Experts of a small language model.
Experts: 3 picks a token, a sigmoid router.
Training: a variant of SOAP for the experts, 579M tokens, 8841 steps.
Below are experts of layer 2 (counted from 0) of a mixture-of-experts language model. Rows are named router (the router's row for the expert), gate (a neuron's input weights, with its number), up (a neuron's input weights, with its number) and show model dimensions 0-223. Each number is 128 + 24 x the weight over its row's rms, rounded and kept within 0 to 255.
After each expert's rows: "mostly gets" lists some tokens that are sent to it at least half of the time. This comes from a sample of Wikipedia text that the model never trained on.

# expert 12
router [124 159 133 142 165 187  69 101 127 103  94 131 131 145  97 131 187 177 119 128  88 156 128 121 132 141 124 131 121 137 120 132 112 116 143 126 116 151 138 134 130 157 135 107 115 124 110 110  87 130 115 130 121 157 118 161 161 121 148 146 102 142 110 109 159 107 120 148 119 150 138 139 138 126 121 111  96 141  82 141 112 174 144 160 112 160 137 106 150 147 130 134 145 131 161 115 162 159 153 142  86 172 147 116 111 119 120 141 101 153 141  96 116 157 140 118 150  84 168 121 108 152 125 131 105  94 159 126  94  89 133  84 130 106  97 141 148 115 169 144 118 127  76 134 177  97 154 127 106  63 119 128 178  97 140 161 110 144 182 162 153 132  70 143 123  97  98 110 112 121 101  84 153 136 141 162 106 118 149 112 146 161 164  93 137 118 101 124 141 152  81  93 123 122 107 132 167 123 147 134 165 108 117 143 156 185  98  98 126 111  91 156 119 144 132 116 141 175 183 125 124 162 155 117]
gate0 [169 149 198 155  81 149 132 127 139 151  85  76 134 137 127 120 120 135 115 135 148 138 107 114 103 109 137 176 137 159 117 132  96 145 116 119 117 125 182 133 121 100 117 135 147 135 148 157 117  90 182 125 142 125 159  85 144 110  89 109 116 130 153  99 115 149 133 139 136 168  98  98 113 121 137 110 138 169 144 150 160 111 138 150 176 143 129  96 140 107 116 131 115 146 155 112  97 118 165 166 137 170 128  86 187 111 152 137 131 129 133 118 144 111  95 128 146 103 126 142 113  98 138 142 121  81 129  89  52 174 140 132 105 159 136 118 122 157 118 158 149 110 132  90 127 131 117  81 127 141 134 157 132  81  81 144  78 123 120 162  88 134 140 102 131 128 106 116 149 114  94 131 151 156 120 111 129 134 115 119 116 164 137 143 104 117 146 109 147 109 106 159 147 104 129 106 169  75 158 167 114 138 157 105 151 143 135 144 106 128 151 145 138 115 152 150 113 144 150 160 122 118 113 138]
up0 [171 168 217 150  77 146 128 141 111 147 124  65 123 145 131 104 123 131 104 141 144 125 116 138 117 104 131 153 144 150 139 148  85 161 126 121 111  87 164 144 112 110 117 151 138 124 148 150 119  81 175 140 132 149 157  59 113 123 111 123 118 116 139 100 113 164 123 142 152 166  96  97 119 139 131 100 149 154 149 163 163 119 152 138 187 145 139 120 158 114  97 136 104 159 145 123  91 100 164 139 141 146 127  99 160 122 146 137 151 138 114 109 140 123 133 130 164 104 135 144 141  79 148 145 132 102 128  98  87 167 130 117 102 151 142 103 121 158 132 161 129 130 136  91 142 136 138  93 134 129 159 124 129  77  97 141  74 121 126 132  73  94 144 112 118 133 102 138 135 129 108 126 151 165 122 113 106 140 123 103 132 158 134 154 116 134 140 125 117 112 117 153 150 133 147  81 147  69 147 137  92 131 145 109 137 132 150 149 123 124 144 157 126 140 171 122 138 120 134 160 128 103  88 129]
mostly gets: " ", " T", " P", " M", " H", " W"

# expert 19
router [126 125  89 121 130  84 164 102 159 121 169 104 148 120  91 124 115 127 133 171 124 113  61 124 131 109 124 130 135  80 125 142 124 126 159 127 107 124 111 114  97  96 109 169 134 138 186  92 129 115 140  83 138 107 110 100 131 125 101 182 114 100 158 138  93 125 118  91 142 112 123 105 145 139 163 133 141 110 145 157 136 103 126 138  97 139 131 114 127 136 146 121 140 135 161 152 121 136 127 139 171 132 135 112 134 122 132 148 147 148 161 135 144 130 117 124 116 129  95 162 133 124 106  93 150 110 113 124 160 170 110 169 133 150 150 122 100 137 166 134 123 168 112 130 118 111  62 132 121 145 159 158 141 157 126 113 106  59 134 132 141 151 112 113 140 161 126 126 104  97 127 146  97 156 142 108  88 169 144 128  88 133 123 139 119 121 106 137 100 133 146 132 150 116 129 156 108 164 142 145 124 145 137 110  91  78 151 140 139 176 131 114 104 170 103 146 156 156 112 154 131 194 120 120]
gate0 [118  96 124 106 133 137 141 100 156 120 139 143 130  99 143 124  97 121 129 152 103 126 122 112 163 111 119 132 139 102 173 145 148 121 139  94 114 150 120 103 137  90 131 137 148 156 137 129 198  99  70 104 123 155 122  81 130 146 124 126 129  92  90 119 154 122 138 178  93 165 166 108 127  88 118 160 136 128 149 131  97 113 117 131 100  82 127 145 116  69 155 129 138 112 116 123 171 142 115 143  91  99 125  99 107 122 140 121 116 170 126 119 122 118 118 116 134 135 103 136 144 138 115 142 113 140 115 173 139 146 136 145 127 125 110 136 112 117 131 104 137 136 105 135 141  96 112 149 147 147 125 130  84 141 140 150 152 113 101  90  75 139 182 106 123 121 110 153 113 137 146 124 143 140 124 142 124 150 118 114 163 127 132  92 172 145 109  98 164 119  89 133 145 115 169 146 111 156 171 106 162 100 154  90 169 163 142 144 129 128  79 113 138 102 154 172 138 138 126 133 134 136 137 116]
up0 [119  97 104 105 110 152 171 136 146 142 139 115 152 109 147 112 119 142 157 158 117 110 127  94 148  87 121 137 170 107 177 148 151 122 126  89 126 184 108  96 148  88 116 120 140 150 121 135 172 104  84  91 118 145 111  86 115 134 171 113 135  73  73 128 158 105 143 174 120 181 162 119 145 124 136 137 145 122 133 145 121 111 130 121 115  85 126 159  95  99 142 129 151 105 113 127 186 155 119 153 111 104 139 128 124 128 114 138 140 175 139 136 118 131 114 113 176 133 122  99 146 136 124 135 121 118 104 137 148 176 137 126 137 111 113 134 111  83 124  96 125 133 107 146 160  94 124 140 137 134  94 127  87 119 119 157 159  92 115  85  72 147 185  98 128 160  83 116 113 119 155 125 115 157 125 149 143 129 128 130 132 104 140  83 149 138  98 102 150 107 110 103 154 134 144 156 113 139 151 117 170 130 144 109 147 155 150 158 143 112  92 137 135 115 160 167 158 144 146 109 148 141 114 120]
mostly gets: " and", "e", "ly", " to", " or", " but"

# expert 2
router [137 118 149 116 152 162 109  84 131 144 139 138 159 141  85 139 150 134 158 112 152 154 110 107 122 116 119 155  82 144 155 133 104 116  93 125 116 153 136 155 114 141  99 157 136 138 143  94 145 134 151 118 134 118 151 119 118 125  92 118 134 123 111 140 149 169 133 117 102 129 110 150 116 129 163 170 126 147 146 155 149 127 124 157 121 122 115  82 139 148 111 174 165 101 120  98 113 165 104 146 154  94  91 169  97 173 141 118 120 101 141  99 140 134 150 142 127 165 154 126 122 141 136 126 123 154 117 103 112 120 142 151  97 179 153 130 182 157 134 105 173 145 117 110 113 123 105 183 120 174 130 138 111 148 153 174 159 159 148 142 120 118 100 161  92 145 146 110 111  86 112 204 115 121 137 143 112 123 131 107 107 120 108 133 128 147 171 120 141 127 154 107 114 129 114 145 109 109 114 153 117 139 117 118  92 153 108  99 102 144 116 120 127 118 160 147 106 132 129 157 124 131 100 129]
gate1 [106 129 147 137 159 157 101  90 176 101 131 131 140 161 116 132 134 108 107  90 127  99 139 178 122 129 145 122 126 142 143 117 145 127 120 151  93 111 117 118 119 140 127 123 140 132 111 143 146 156 151 134 137  83 135 159 143 102  83 157 157 111 115 164 136 148 133  92 136 132  92 145 139 194 144 148 125 155 164 120 113 120  99 135 125  74 135 136 137 121 104 112 152  95  95 113 131 108 139 169 149 138  91 160 164 131 134 137 130 120 118 144 103 192 117 136 144 113 137 115 139 111 149 122 152  91 105 125 167 173 120 151  87 100 136 114 142 132 122 115 124  92 120 174 130 137  95 185 142 144  99 111 120 133 142 150  90 109 101 187 207 121 111 168 122 112 127  97 109 124 118 146 137 121  90  84 111 133 120 116 145 136  55 124 104 179 127 134  80 111 156 149 126 150 157 129 112 147  99 112 104 169 115 137 130 113 166 102 172 138 153 116 110 107 138 130 145 122 119 178 143 126 159 140]
up1 [ 93 116 143 126 150 161 140  88 155 108 120 142 148 122 119 131 137  93  71  97 115 147 164 158 128 122 134  99 146 159 163 105 133 151 120 137  98 121 129 143 139 120 122 114 125 134 124 163 152 171 155 152 113 110 135 139 129 114  90 170 166 125  90 150 135 153 128 123 151 108 104 182 142 176 140 143  99 154 147 125 143 112  98 120 140  81 146 125 160 113 104 124 147 114  70 125 114 102 153 153 141 139 100 157 155 144 123 137 137  97 128 120 128 177 135 114 148  90 121 123 119 107 132 135 155  96 124 142 148 171 131 157  74  97 134 109 154 122 116 134 129 128 121 159 141 155 112 158 139 144  90 108 147 144 134 147  95  80  95 162 167 128 138 178 108  95 117  82  94 104 121 151 134 138  61  72 128 144 128 111 136 127  62 122  81 182 118 130  68 129 155 134 155 153 144 134 117 140  86 102 132 178 109 149 120 153 160 111 150 138 143 111 148  97 129 131 130 109 122 176 135 128 156 134]
mostly gets: " is", " was", " had", " were", " be", " been"

# expert 15
router [148 131 147 153 179  94 140 128 126 100 147 138 110 148 169 155 119 152 165 132  96 140 124 140 104 141 113 134 118 141 103 104 125 171 114 100 158 133 141 115 113 106 142 165 131 111 103 128 100 131 161 130 159 148 178 139 161 142 128 125 136 109 144 111 144 138 136 160 135 136  90 112  98 158 153 158 111 152 103 133 116 121 107 159 136 140 116 148 108 136 147 116 135  72 137 139 110 128 116 107  92 168 180 135 141  78 117 123 122 151 118 121 132 170 105 112 172 109 133 141 158 124 109 144 108 121 158 101 132 153 118 112 130  99 137 125  94 122 131  96 135 103 134 130 111 127 148 164 101  98 140 107 140 123  81 119 154 104 132 154 150 103  87 160 109 108 125 122 148 117 183 119  97 113 156 151 116 159  89 120  87 165 119 114  94 110  90 147 124 126 113 148 132 140 109  99 138 118 121 116  81 141 150 132 116 131 125 119 146 156  94 147 149  89 179 115 186 117 143 154 105  90 128 145]
gate0 [138 140 136 149 141 142 125 107 159 134 105 166 108 139 138 121  84 100 196  94 109 140 171 130 126 142  97 143 128 106 128  92 159 141 101 159 130 154  89 106 116  81 146 130 111 103 102 109 102 148 116 137 105 112 148 140 111 106 149 128 100 173  88  74 175 113 119 134 124 134 123 109 117 122 130 134 129 138 125 147 146 133 138 174 128 130 100 183 114 110 126 121 151 114 100 140 135 112 121 139 116 155 140 137 116 108 103 106 141 133 111 109 157 141 149 125 159 126 136 138 124 158 180 141  84 144  92 105 153 139 132 122 137 126 145 106 112 136 121 134 120  82 109 151 168  51 153 139 125  77 148 111 120 161 121  97 134 114 135 157 105  77 110 136 115  94 129 144 134 172 146 103 111 102 130 139 129 159 111 147 115 127 149 183 133 124  96 121 113 125 140 120 107 108 116  93  71 128 103 119 124 141 135  91  44 129 145  82  98 113 122 146 143 109 162 117 128 115 152 155 124 114 147 156]
up0 [132 128 132 148 137 135 130 108 159 126 101 168 104 138 130 134  84  96 188  95 107 139 163 123 133 153 112 138 129 130 130  78 158 160  76 151 117 156 109 112 122  87 135 124 112  94  95 104 108 154 139 138  84 118 131 155 116 108 158 108 112 166  81  88 162 120 134 122 150 151 118 106 119 143 147 141 130 134 152 147 139 130 123 172 137 128 102 154  99 124 124 124 145 102 118 145 130 109 128 129 106 155 161 146  98 114 105  95 134 127  85 106 136 148 127 125 165 129 129 136 134 143 172 138 107 130  85  93 167 141 107 129 133 121 153  90  89 119 121 138 125  70 114 154 170  71 149 149 111  72 159 111 113 141 116  86 116 142 123 154 128  83  82 142 112 110 153 124 129 161 134  97 109 106 131 143 141 144 100 149 105 127 156 151 136 128  88 115 107 143 139 130 114 112 129 106  86 126 125 124 115 138 141  95  47 122 130  84 110 117 127 132 139  99 176 122 135 119 165 140 123 103 135 140]
mostly gets: " to", " in", " of", " and", " the", " as"

# expert 22
router [122 102 103 111 119 112 131 168 137 136 152 142 115 133 154  96  95 142 118 154 119 118 149  95 121  72 120 162 104 107  97 109 153 111 163 157 166  89 114 142 132 109 113 110  95 132 121 135 135 133 147 138 135 129 149 139 135 125 108 150 114 115 120 119 123 130 155 103 138 133 157 120 101 135 122 112  98 175 140 121 138  67  61 108 106 143 136 153 130  95 146 132 109 120 158 155 106 145 125  97 168  97 138  86 104 148 100 167 167 132 146  96 156 106 115 158 101 125 100 130 104 175 120 110 122 101  88 146 127 130 171 138 136 123 158 102 156 111 111 133 137 123 161 172 112 124 102 111 144 121 151 103 143 144 126 152  93 117 112 107 118 124 135 107 119 158 140  93  94 127 146 103 113 108 127 133 130  97 115 129 133 157 161 168 134 109  76 143  96 111 174 140 138 156 134 124 108 152 135 110 187 100 115 153 114 116 166  96  75  96 181 135 155  93 142 154 152 131 128 145 132 140 136 134]
gate0 [120 153 126 147 148 112  94 134 114 144 143 128  92 123 136 127  83 116 153 147 121 107 121  96 168 126 116 188 135 122  98 143 135 175 131 143 141 103 124 140 123 125 126 167  86 189 138  89 139 123 141 150 112 148 126 119  77 148  95 137  79 119 111 138 143 102 121 111 106 118 101 143 128 180 135 131 116 119 111 128 151 136  97  92 126 100 122 170 142 113 127 124 152 130  87  96 114 123 130 156 124 119 128 121 139  88 121  97 132 102 130 153 102 146 158 142 134  92 126 146 143 107 161 181 184 118 119 106 123 166 101 135 110 106 123 136 123 139  98 139 143  88 130 127 119 124 151 152 189 141 120 112 118  85 125 129 113 121 126  72 170  81  98 129 151 131 153 144 171 144 113 140 144 111  81 154 121 147  96 123 130 140 110 154 108 106 126 147  96 169 117 112 110 139 128 106 119 164 148  41 142 135 103 139 116  75 130 150 130 118 159 123 148 131 157 182 100  95  84 128 100  89 108  84]
up0 [108 128 145 182 130 109 107 137 126 138 145 144 103 117 137 103 114 117 137 136 151 109 128  92 140 125 114 185 123 113 104 141 116 153 128 173 166 138 124 131 151 131 128 126 113 178 135 115 115 143 145 143  96 160  95 114  71 121  83 134  62 143 140 159 150  98 132 115 123 106  85 109 135 208 141 128 143 109 118 129 152 118  77  90 131  76  92 139 156 147 140 116 164 137 125 108 138 118 141 160 149 131 150 133 142 105 109  95 130 134 123 138 131 145 126 131 130 110 128 188 142 118 174 180 158 163 118 110 130 162 112 116 123  91 112 142 120 135 106 135 144 115 132 125 134 121 136 167 187 142 123 100 126 113 132 109 121  99 137  80 167  97 111 127 145 119 122 137 154 169  99 142 118 137 113 125 131 155 117 112 102 133 123 129 123 128 139 125 117 150 114 122 110 140 123  92 143 161 146  66 140 106 104 141 117  72 110 154 147 130 173 129 147 133 151 168  91 101 129 112  96  97 137  90]
mostly gets: " T", " P", " M", " S", " L", " m"